config = dict(
    d_model=256,
    init_std_down=0.0,
    z_loss=1e-05,
    dataset='wikipedia_en',
)
Below are experts of layer 5 (counted from 0) of a mixture-of-experts language model. Rows are named router (the router's row for the expert), gate (a neuron's input weights, with its number), up (a neuron's input weights, with its number), down (a neuron's output weights, with its number) and show model dimensions 192-255. Each number is 128 + 24 x the weight over its row's rms, rounded and kept within 0 to 255. Numbers have three digits each.
Before each expert's rows: a language model's description of what the expert responds to. This comes from a sample of Wikipedia text that the model never trained on.

# expert 44
Description: Articles a, an and the words to, on, not, about, than, usually after a verb, such as led to a, ran aground on.
router:148138105085108146109144128115114087110161106105109148076167127139142136098109150114116157093142097127102145088135130096143105153132127158089143162138145132119133118106135140138090170140129104
gate10:134113091145149122108131081132140124124131141160158145129103105115098065165152123154154115083164119114107149159168095127135113131111148110108152130139156139115116123159128125154096159084101155
up10:098142138130136122137088142136117123190113137165170158133084107120119150143148121126105151087133157153170124104091118111113159163142151148128147086141099107114105154116089119134104116109125135
down10:136097115160168147132109135120134111149155128154101114119111129117146102133139102120132118141110104175127107094110113136137117193154114118125067096150078141137140091094140120089095111115122121
gate11:096094144168117119112148126130110128103114129085123110162146122154161161125120101080102105137162136122177118126096115096146125104135141150153118123126115157150120145147138159114150158096103094
up11:106107138123203149126159102138107154107126126150120128144123162115142121169116149139193135109159164112115101109172115141153142129170173148123069115108126105122141144100149139127147162160124151
down11:139167111124125147120140106140053185073116115166117128135113115131145115155141111151151168090132122089154157120126137144101117118141155175138135144141093099113129110116142148096142140154147163
gate12:160126090142110140132119154149086134175121134168165084189135096122114108118124123148085129149121171130128179105133127143127111147122131109174124133151122100118128107138125155141160161138146142
up12:106126114120140149100103175135115155131131086145087116143157148119126109136122137098178060158102135164110079130100103137116128123109123162082139115086122118101134115145120162092146150127139100
down12:149167112127116125094114128150092122155107117116117171138077123114153155131111134144109142111122134101084168150115133166193142145129107130132089132125154117126139100156129136142151116138132137
gate13:141095100157168113117154124129140117070116101116125143140150129126076126120124149115134128159174124086116156164137131133172151109127122145162126113127128159106139143109150142160140123085171104
up13:138077102114142108144136131158140163091126165103118109102113125137134109115119142131140097183104142152166084142107139107128153110145115152096133080123125157159123103129107150198117116151119125
down13:153143131131147136139117094160126141101111166150133129125126148178156136164100141096175095202145139151102116117109133154138153134097104176093114136177110123092111131139103106104152161093087150
gate14:121119113144131158133132099154117155131079127168138141131130126119162116120137181135123166133155081092106096141107117155129130138144154125147121154099095156143121144124165132138069161133152147
up14:118104095122166137093166107150107140092154159087180166128097151132125123146165110100136144145149092125201185144109143091133099123123110114115094189171107133147130115156148153139108172133111140
down14:086086149114141109125148159138112166137139119089204153122135178106108100110142109153104131127159124094122149140116167109129126157110109144154110131147096157113122114175159160120147142119100112
gate15:132149150101107140141188156136143108113163087135127087089131186118090128101142133118080094097134154130137118129138118099137132138120088103175089132136105131118147128130147095096127105093141080
up15:133146105148177121147119126109097138097110181114150104119146152093102112156133143103120128166161142146086159149117155132126124168118113116155127139106122090132156144119103140124173110096177118
down15:154131142134162109099147171151141130191130133124106120148125156115091118178158167162118107120138124129131120126111097092111154108141154142165110113129063129148131101159140125128111136176145136
gate16:125175166129122109135148154169117120137115127112143137140128137159147173137127138077141147143049147105154075084122171092111124158111139152093104156130146123108141081182123122141142104143138108
up16:124065154136129122140132135105121100126141120192120123110111095123161118134150123087145135134160157159131127131066108143163106103138083120114110088140106139119132097161110126133163100131116158
down16:161192165097115140101152098136133144134139131113093131135125148098167185089103122121159126161136123103130117123127097118106111108106146104129142155141130104142168123111116116132097080098132157
gate17:139093110127092128126113138134106104141144177175129128166157175150118160142168094135097113168139104152112100114141115163167185118112131088142092144104096115119164108137098159147174111127107093
up17:152116179128101112114150122132124132144097157088089120121156132121104139113130156110114105143158110077075089116127121165125121113105077103117112157156117122101128148138172150143149172117159118
down17:153140150128179134077142133105131097144140169166104139164143120149154167122121153115127156136131103149149089130114150111133125131117115111070123135142158140140164146128111113106159132121125132
gate18:130106134181162132134136138120173123124092157119136141115132165139159103105117104155095134145161098124143155125114094135144131104127153166150128127105130104145134133123140125203158130102106118
up18:111081147137092155122143166126110153139149141157147155135120135136150128156136165139130121153128141104148089155112129116137077158159105126148115146127128117154148130128124114168117102158135142
down18:154164108081106104116116146173105156135135119128110119110130097127173132093104133108080147133143156103130112131156156132107123123091166130120148142167107146139112100112104149129146138132089113
gate19:135153142116116139139128119148144086140138140142129154091120166118167145169116126117078074161165147119130099148119161136123137117157131132168134145122124110115109132152151121080157139096137126
up19:080124147133148159114166106153110115113112108129116130140122139140129120138128108084182109158162141120135133146100121123093072104111119127134141085115149148128131104129112106145160106109131165
down19:144189202157144178148126126086120085150113098133133138105137122117110146120171157166115146132086142147148074138071140125133139101125103150145104143111157117109139095131120098160138135136151135
gate20:113145114141132147153137125148116082155127089095111133149096126109098141119095124132125156133147144125073152095150144117073150100109104149057150111141108169133126114149093113133125149132147130
up20:168120151183111129144122120111152107141185098142157174097120125117100096107111158144096087158107089122113137120066138125149180126164113105156138123155153120174106141157142125156116119131104084
down20:089148143179079101116115144167135135126128141115130159141090145119121114156120138177110124130111095118173117117134122140134156130107111097119102084128156120139138178141100132197152150096102129
gate21:154151164094115195130134180154122114075125109123122097103144159132157127098074153177141118087155123106180101133137156081132113127120110103165136121167091121136093138153133085106115125147200126
up21:071112134109141155121089151113089111113144136115143120152125130176097134155144156102099136132130147143134117112158151115114107113119147096137142126119160136145146144156135117113133094097102112
down21:086166164126121124134126139112146129139136154098133116123119136132101104151179146147111139103153112168121055081105124107146121132137116108159117141130103130112144162148158166156120119086086118
gate22:109101131117150112137144124091114131145147111123123135079145176139129162099110121146105128104143132154146089094129121158157096102105098107134169108100160091063168139155116132106141163092139122
up22:125086155163090157142148176132154122159110133110168129109137120146170142136153115127141125077119123144157156100128126151117106133131099147103158116150140086085116116136104151147085125132124123
down22:115136115122118161108110088127139127089077097116101152139141140161147113133112103169143130131075142120140167143131128141141141146133141109147127115161117143159131107123100084123100113130137092
gate23:159158133102149143135154097128138169094107137131100141121125130161140134099130134109078124159142101127109131113115150080132100157124146116135099161119145108116091128109136128135080196098087111
up23:120121108133098117183129108117103046085160147107134162104142128126133118172123070145111112122147113119171126139095141080114117158093126120121113130133141110162102110138092118139084164146117152
down23:113127129108119110097153177114141159086119129131082104095119150140114133149118142109098142151142134119125150106132131131178103120159137132167129158140150123138121081134135145088145118133145092
gate24:136120111133098123101110150100124086124133111138103133154114109108134113131133115115178163142114145141187138125133118118121108101118169108103124112117140096135091136139112131081148126152131147
up24:135114091116108145139106141142104174101131085111138122113093101148104131106138130150166116124127141142111077128116128124135166087124157095159149094149171123139102112124086110114132105087120082
down24:105113105104108122156145112099186129112101105141109143136112103108153082110121089133148128103160094130157157106144127085110099128147130168130117121139125082140132139152141109086125104103153139